python train.py --n_layer=12 --d_model=224 --n_experts=48 --experts_per_token=2 --d_expert=176 --d_shared_expert=192 --activation="squared_reglu" --moe_layers=[1, 2, 3, 4, 5, 6, 7, 8, 9, 10, 11] --router_score="sigmoid" --normalize_top_k=true --routed_scale=1.0 --balance_loss=0.0164 --balance_bias=false --router_cosine_scale=10.0 --router_bias=true --init_std_router=0.0223 --lr_router=0.000667 --n_head=7 --n_kv_head=1 --head_dim=32 --vocab_size=32000 --norm="rmsnorm" --norm_place="pre" --norm_eps=1e-05 --positions="rope" --rope_base=10000.0 --rope_fraction=1.0 --qk_norm=false --attn_scale=0.177 --tie_embeddings=true --parallel_block=false --init="uniform" --init_std_qkv=0.0353 --init_std_o=0.0 --init_std_up=0.0353 --init_std_down=0.0 --optimizer="adamw" --lr=0.00114 --lr_mult_qkv=0.4 --beta1=0.9 --beta2=0.98 --lr_head=0.00678 --warmup_steps=321 --schedule="cos" --final_lr_fraction=0.03 --batch_tokens=[32768, 65536, 98304] --seq_len=768 --doc_mask=true --train_tokens=408100000 --steps=6840 --dataset="wikipedia_en"
Below are experts of layer 7 (counted from 0) of a mixture-of-experts language model. Rows are named router (the router's row for the expert), gate (a neuron's input weights, with its number), up (a neuron's input weights, with its number), down (a neuron's output weights, with its number) and show model dimensions 0-223. Each number is 500 + 40 x the weight over its row's rms, rounded and kept within 0 to 999. Numbers have three digits each.
Before each expert's rows: "comes after" lists some tokens at least twice as common just before its tokens as in all text. This comes from a sample of Wikipedia text that the model never trained on. Tokens count by the router's weight.

# expert 34
comes after: " of", " in", " to", ".", " for", " on"
router:478520521461501538556518508688512554529432509539496521452458510472492556464491530440453459446500507511436516484561514496542487451451483429543483530524583529493526522530507510515457541517530481459470471496556474521478503588506524523544496526462466501507490480521481498502554599461551596477485476508455468554468470460474551507523492546520487500471534506504487566550548521481434454478482446507489543405446541545519460492491499546549467483543473475464438453518507537441561470526467455479465518461536535484512489501463459503541493497489469507495512469504530539503483465521486525494452466524502576484502508337506472553509482422496525488504456479473473422497562429535584509396495
gate0:558508474505493560512515533495501523484538481552437503483523497565497517480481477461497437470507523481546430490474540486466515468488587500542447522459494457504408483521465498522529545485513465495575444460461541546555483475543476469514542489479417510514545414444481583510473471437485482523465525471460574424506474523498459421505490503469591503483469468551508502529550526540502593482499538514572558483488452545509427551470410525473514488549475552499487516461469485478512442510576491544508425548481556487501473453536554495417544546438454451534579531493535452452463492534556549479506485487544480515475515589531523486572514596497501497513473557493511417578458480468457455537519
up0:487547492444460446476474483536467505532520534491557452529496507425475512507525560557493470529561519515452589439510446503483470499488447479420535536532464554550505523440522477473460500484505456496473493553521464417483545506417497526504467495518627518497474593487548496534510536541562472522475495454515463519545515508523567573520500496502459492502497596494517470465450501481531491523518482447446375519540571454521559557582582490538523464500574475442552501513544523568524495520456524480479505529494453503488497522498418515547479454575569524476482522526469558542506483552521498489489504512504461508525499435466491508485496406456548518505580437535461528424587525535531532523501
down0:524505445552574479571499456424414394441479545487473544545502581531570461609472577501533476550562438460488451501467489509451533490546504504525532446488471502489467570504451624498538512562516519593517514532463503515427481481495454500473510463493511543541479501524578541552524545446475536503491510546536482458476550513419473477494503478539488509519517527513448450474466509510519497489496490478508536452605483481451463463492484396488578549362535510486528490455537497505460445494494509497453476539464474581478545475544490465462481487522453506474513509556478516517502475453513485498488499483628520483520464539508500524524481540477490520443516549451522506486483496496520474541494

# expert 13
comes after: ",", " 0", ")", " well", " However", "In"
router:461519509492501477546560466561584540476437453473489468523501510478568491474525501534481475454512492490498460478523470509527501446539439521567509526570453487493454497523498509443435512528513548549522546545517445611453523509510489579497441534517471521501490478501471471474620557532575558498436499479409476477462479469517455445505464561502465450485498499411451542454515436477473521505472453562420548458486536501578473420566528547489451495440546582443468496480526516480483530499480490514513500485523560548418471500402472492485468476477475495537550520497551536528467459549484545473462526558516559503567486474482477545487501437529554532476451473454490502492443455570568546499524
gate0:440436447532553513533440485423493466594520424493493521503488544466515471516428494568496497504520486521537581586518488456437512490509485480476421516483471549496470478473578491453391545430509522524531540490487548552513496516431476572485529522481512493472527541392417508496499506492444575546507518487512508537493450468496462482479483500444438528503475515529576555486534441498462458462566485513510461513567539501525452533519493495577509578515489512467508534459475506536530562482504522504510509433531550502543590495465529485543500506579430536557527529510521455492454531522461518524548561463496486470561514526555481473436505481483518504579560482418538529564464592498458523507508
up0:520560549458459528509532506596519552419547591527501454525528496492474483545522506458487466505457490474491454452532462504577474516453521491507504448465512478556514524522455536541567475584503447569492497507537486466539462546595557430516494463509526491522528479496560463474485469494531479463509501544524546509550550504444514504457439455577532454510544461492486454501516490444546507494442496557467511460469467506481518484461414501454444457493475425562522485532482526436500451453514480536510495507445472402453415481489382506512502493473557523473449546456438512513548478482527485492450472548514544541384474487444472523554423513486421543460490486542462478470486436558540461473495
down0:535493470448483464442452496509525497492514488515441504461469505502539445460543449498482521498520403529472462474495502509554475450545489542498499544541460531540419518531493523476491446516614510490502557515490515571481569464487462529515447460493524554518485453613519444481482480494478476587508479455446569467544493491502480486507563510467484541507499503496444565574532463440495571464501452488417527568509485463494465407495548424548504479465488526483508489461509501498544499475523497561436461492477573600549429560493484579509482511480461485527479581537583490499503473453508513477526490515450499536491512546529493654563502475455561482502460503481534478546413471473515525536470

# expert 44
comes after: "\n", " No", "---|---|---|---|", " R", " O", "R"
router:517503519503533466456530495495535529519488532474441469400415502489535427505448545444419501508473542564511422445483494546533508465521478479478395531560531459459494538505508595514524488456516533523525469578534484523545509569533463511491502543511457443550479464524515455481550475522507549483485571468464529501496534527503502445413528575504491456433482488498432546513509464506471517448529451528499564486521418525567468424542403419506514483485509476416524476495462447430556461526543491495473497450556507517461468489532527587496478470522459482515458532499512529531476531495493522551467499532483484446560502477481447509530410413501499499540533452449469454452555468557505546425495
gate0:506450524510482488510432514485500476498515457497527525505470460468492549533568494493488446435518485497509549445444476519487450482535524603472574454452453422554491499464421515493524439415548533522522506487504559440502521536449484477541544568580535493511495440415487507508437457455515518526528561501492494526460478509445519496470593440485533508492544458472510433416439535583510525519484533439507502452461521519519541444570594514502460540482462466565474560566461485544499519493468552465501509471472463533494485539470532545518453485458482464500435556471487466525566507511537492534463512543491581462534499371549551505524504500474533476549488502502446409476506421533538536511514
up0:523541473469523552476589432536500512477521576538496475467501536487449485474476489504535525586461527531535485573549470487545472505475446473533510525553471549469557496540577420478534540547441435457487524566513470573513479532543536496461463459426442504470503510555536446545574476486509498528446430519497444497522529470535425484519506501516468455539517473507506585512526490458507540454558464514471593533509489475551515521469476470478532494421497537405452434491514498451495524535569470495510527558489535550498466499488442449497539521494537541498554522496521565496470505461421593539517519456492415536475485555443491490496479543506531578539541469477545574515447552502569420505466
down0:459559527479493495446555583517473505478503514465533465447522486483589500504487484465549541454491549533577509505478465510508515442534514399532521506533533509410628400496554437541463499508431493432507494457495438530536399440505478482519441485558436468520506516521519475535476509451504477443515488505514430557489507476550455489476525540487454472510459467471504559460494460517460523491486445552501579504494516510551516426429499464433501547491493508511492474464540456420520446482494563495556478485507545495489492519494461512525460456578512510554565499479500549485469541504398561511465504493574408454515520515463455529572469528530501449559555512491581519527505481474522494528555

# expert 11
comes after: "\n", " Team", " Votes", " Party", " Candidate", " %"
router:499489538470535522496488516576556536541435527532507503516518501522578488499451614464493512450458532563484463509538471612547516463507466409559504498556491512523535488542568474482495522533483494498511474507548461532426491546507519565496388498484441496518433509452537461479581488560487502490418514514506536572576585509536500517493530574520457455486536495553480540465558432470496499479465473485503510450518487451511513466469501516569480456438529524518443481492468512460537525515546513468439476495566536474421464491531512530498448427575474574537502538503444480518457502557559504519526556561460569462491475478519547496532466491507455574510430459408484474529505497526533459528547
gate0:511530474520537450545444489446575425563462450492493565456499474544470485510522462436557474503455523485402443453485496455617498557575516480438501497496466498484496453480526549579582534545485534481551452502505528462473602508496473416538466545491513511463530477457509503517520526508440492515531486462527427515431458565501492481582521524485490493420468554525487516560514499411510401495520480503456472532465486527479485438514513460410490541544518515484482503466526491490473513504498523492441484544555510496535524528525517501548559545518510458557449512531497566525431522468478579512500411511538512452523474439577494440506499486448511540438458568522483540464574510519476456497497
up0:527527468526535461557468490471566453561431447534496583486528469559451513526551446454576470486450507477453459448519494465583519526571546475460488506470464509534550492460556553567555543521532546514554462470520536462472601487521470402529498560474529520474522494461561511507531480512465483513519482418499433510443469546473512507571494524489491524478499554492484558544543474432535416466576477498468517519477465533452489446488521470409537562532495513481506533470493474515469497515503540487438444534562535476550507566495538482503550539529476472527429515518512548532476513448518588487515422496556516470522443466568539463524492497428491564458485581523470572481513517537450453523488
down0:503537519570520467538407519516467528551485516466482584560475550531488480568518500491460407462548512428520499473506575458596454494567485505441496501527410536498482584531515492514461503500511462509471539526528510472516510494481549487467530564556531483524437566485540434500532447475484530530564481470487555541489513560439563472487510492528479533486572482506522503530555495438562512503566543556511509532469498464484493503587532544419500484529477484511510469497494488533494542491511510516492501537489442564531501529499476451485517539570508436511426521588481508560535536506499551464501522420515500453627525477528456485519526525506505578462496514544504536523520488484503578592624

# expert 47
comes after: "\n", " to", "W", "E", "c", " York"
router:457514543484491567522629534538579498472453555446506538483481506437537499487463499441465435521464496496480500462469481534558510451536506506554526480572523502526467484419497461477450430537466496522477536531586404451463479575471439474521501519501462519540454473526545515502526530494443563534491519497462479507548508438496477465490525572521487488502496508460492547548536452452482525464474474541442490462500460495510406453501466469509387541461498489434522530579519465461547519480520517535474559428382550522454485540469445482469467495530445515552513553485509542528482535510443547459462469493489547485461520450449498430556470468526522497483457512456465471465543604525510544475556
gate0:528489486538504471435463518483536462545424485477580535463551506536550506514557446458525491478578509450487537443468510547573535525498549451516467489511474496494501506594400470493524460541507472541549435485443511473516500457527593468584527474510536492470439523483481480478514538439451482525583492511512484472545476471442549492506499502485530417498488491523421496536500466513517496472496516620498496487433490509577428488449458445464551474484530482510549518514585599470464544486413523490441491467535486559431603450514519483534531577502421489580476486501513520453525552517502512496450437506515447485499512506498476491537515517435525526538527550535495485428547541489497451518461
up0:484501515519535518480485510490523451500446551477595552441511491516584533488532441464517474494582552449477486398420468562558546537530555482528481476491517496459497519543405523519513472574521494533515438499455524468503508422539564456571567498502492483463461528496501483475504549450427451525606510466566490470523467429425497496470474513513521414471500473469442493525429437517523516476488500576525477494424525504567454501470449486458540466521570519504507532490548546465485544532456503536496521453455524535466557453544558512515546583498400462551473503481502504474519560510510523422456472502507485419515488485507472513546504511469534481513529500523535489397505540514497444563491
down0:493474473477453487440530509415588546447518510476516542499505485480539543450475505492409567482564482499548509514541447483560457532494440494475456509466451532482442468460465455511519506484476536528517519547465520438503498508522531472450439446504496536574488511517545530491599493572513498456520499507423504539519483522631522507574373445473514505478460491529578461513454522514516500518575501504531513528465497506561485506501464561479492428496519517505584489538535516455490588518491472508510488497484499495498542500470503524537549531522436486513515487485514514531532499452503505502401459575581410478496509578498411411557518460534539546547474519433461500507571507433519502537532

# expert 22
comes after: " ", " \"", "-", " (", " A", " S"
router:586535456472578549490604485556569504520486479444503516413502485512538487476527533463396521453462480522459544451512459559485499520486512455540420489525504520477536490475427524502526584511527504510565462532526484559482548517469503514537492537547445518513505457560504458517511512452485564538490555506488481468452507521499527491477488508525494538419478480423445528565513477430469464502458474524451553480525531462473450450436511542471377483431457487452485507531471530452559492532525541488477510442545519496499491526474459501541516431502456534514510448471554532432478532535470502440511470486487536385533513426464527459451427535502501535560440494410545509516518405498520501459501
gate0:472511588545486452533477478503442511530511579486578558476497472499539519488529515548508584495548495471456544495519553470486584559484497409453521453459538565537497517476504518463499540498528583443469526517462509510465497530501456463544474394487467542538547546525491438470457404543511494473562543459578529472481443499489581478487417484525503476520496501432456466495452536514506476489527515424468468495575550494499460478579451510524527544545512575588446483508561512490555541513454493486520524525486427485464481495498410537456447487536451469486489464471421463485526462524514488454470421534465469501500502521417488565443531473550559538452530484559554493509525521523490499481514
up0:506486414469516516483526517481552513476483456541433463475481525507508506488545465480498415499458514519560446528462486526518474462475482574506467585517503411494493460526487456487503481527448427502530441505533509486546494493463485514483511599501545463492472416447523512556545584492512464540402427568442475556519583501513438541521585499456529533483509449560558533514528470516476505529490511569586529468425483508526537480446530494509486496485523454427536534507452493499404449478566470556477502459520543521567483531495561487545530541446503532493451521505557554524452536489515500557531560461566496463459510518543514462487480561457424431580462440438497509502496483512536491510449
down0:520515459529559522467524550555525500480497488505498467502558447495480518534480488484434530590509496564534537477484470548505529523399495560499475461403518529526455517464457509521451452552488520513482503506477497509523493469466506462409492453497549432561465493503521531455514517559506577505493496470497521533464502501473511512496487440469456496557477523489526552548533479539539455529462456575472548536556486487469494490493485474500469547479429475587448528506482508547522387473581534515512410511481524478500590460529513503515510462444606576545537593438521567452505549505495478597531469556458478507465488511486453486531526542492363447512508501439450460475542443528484549470488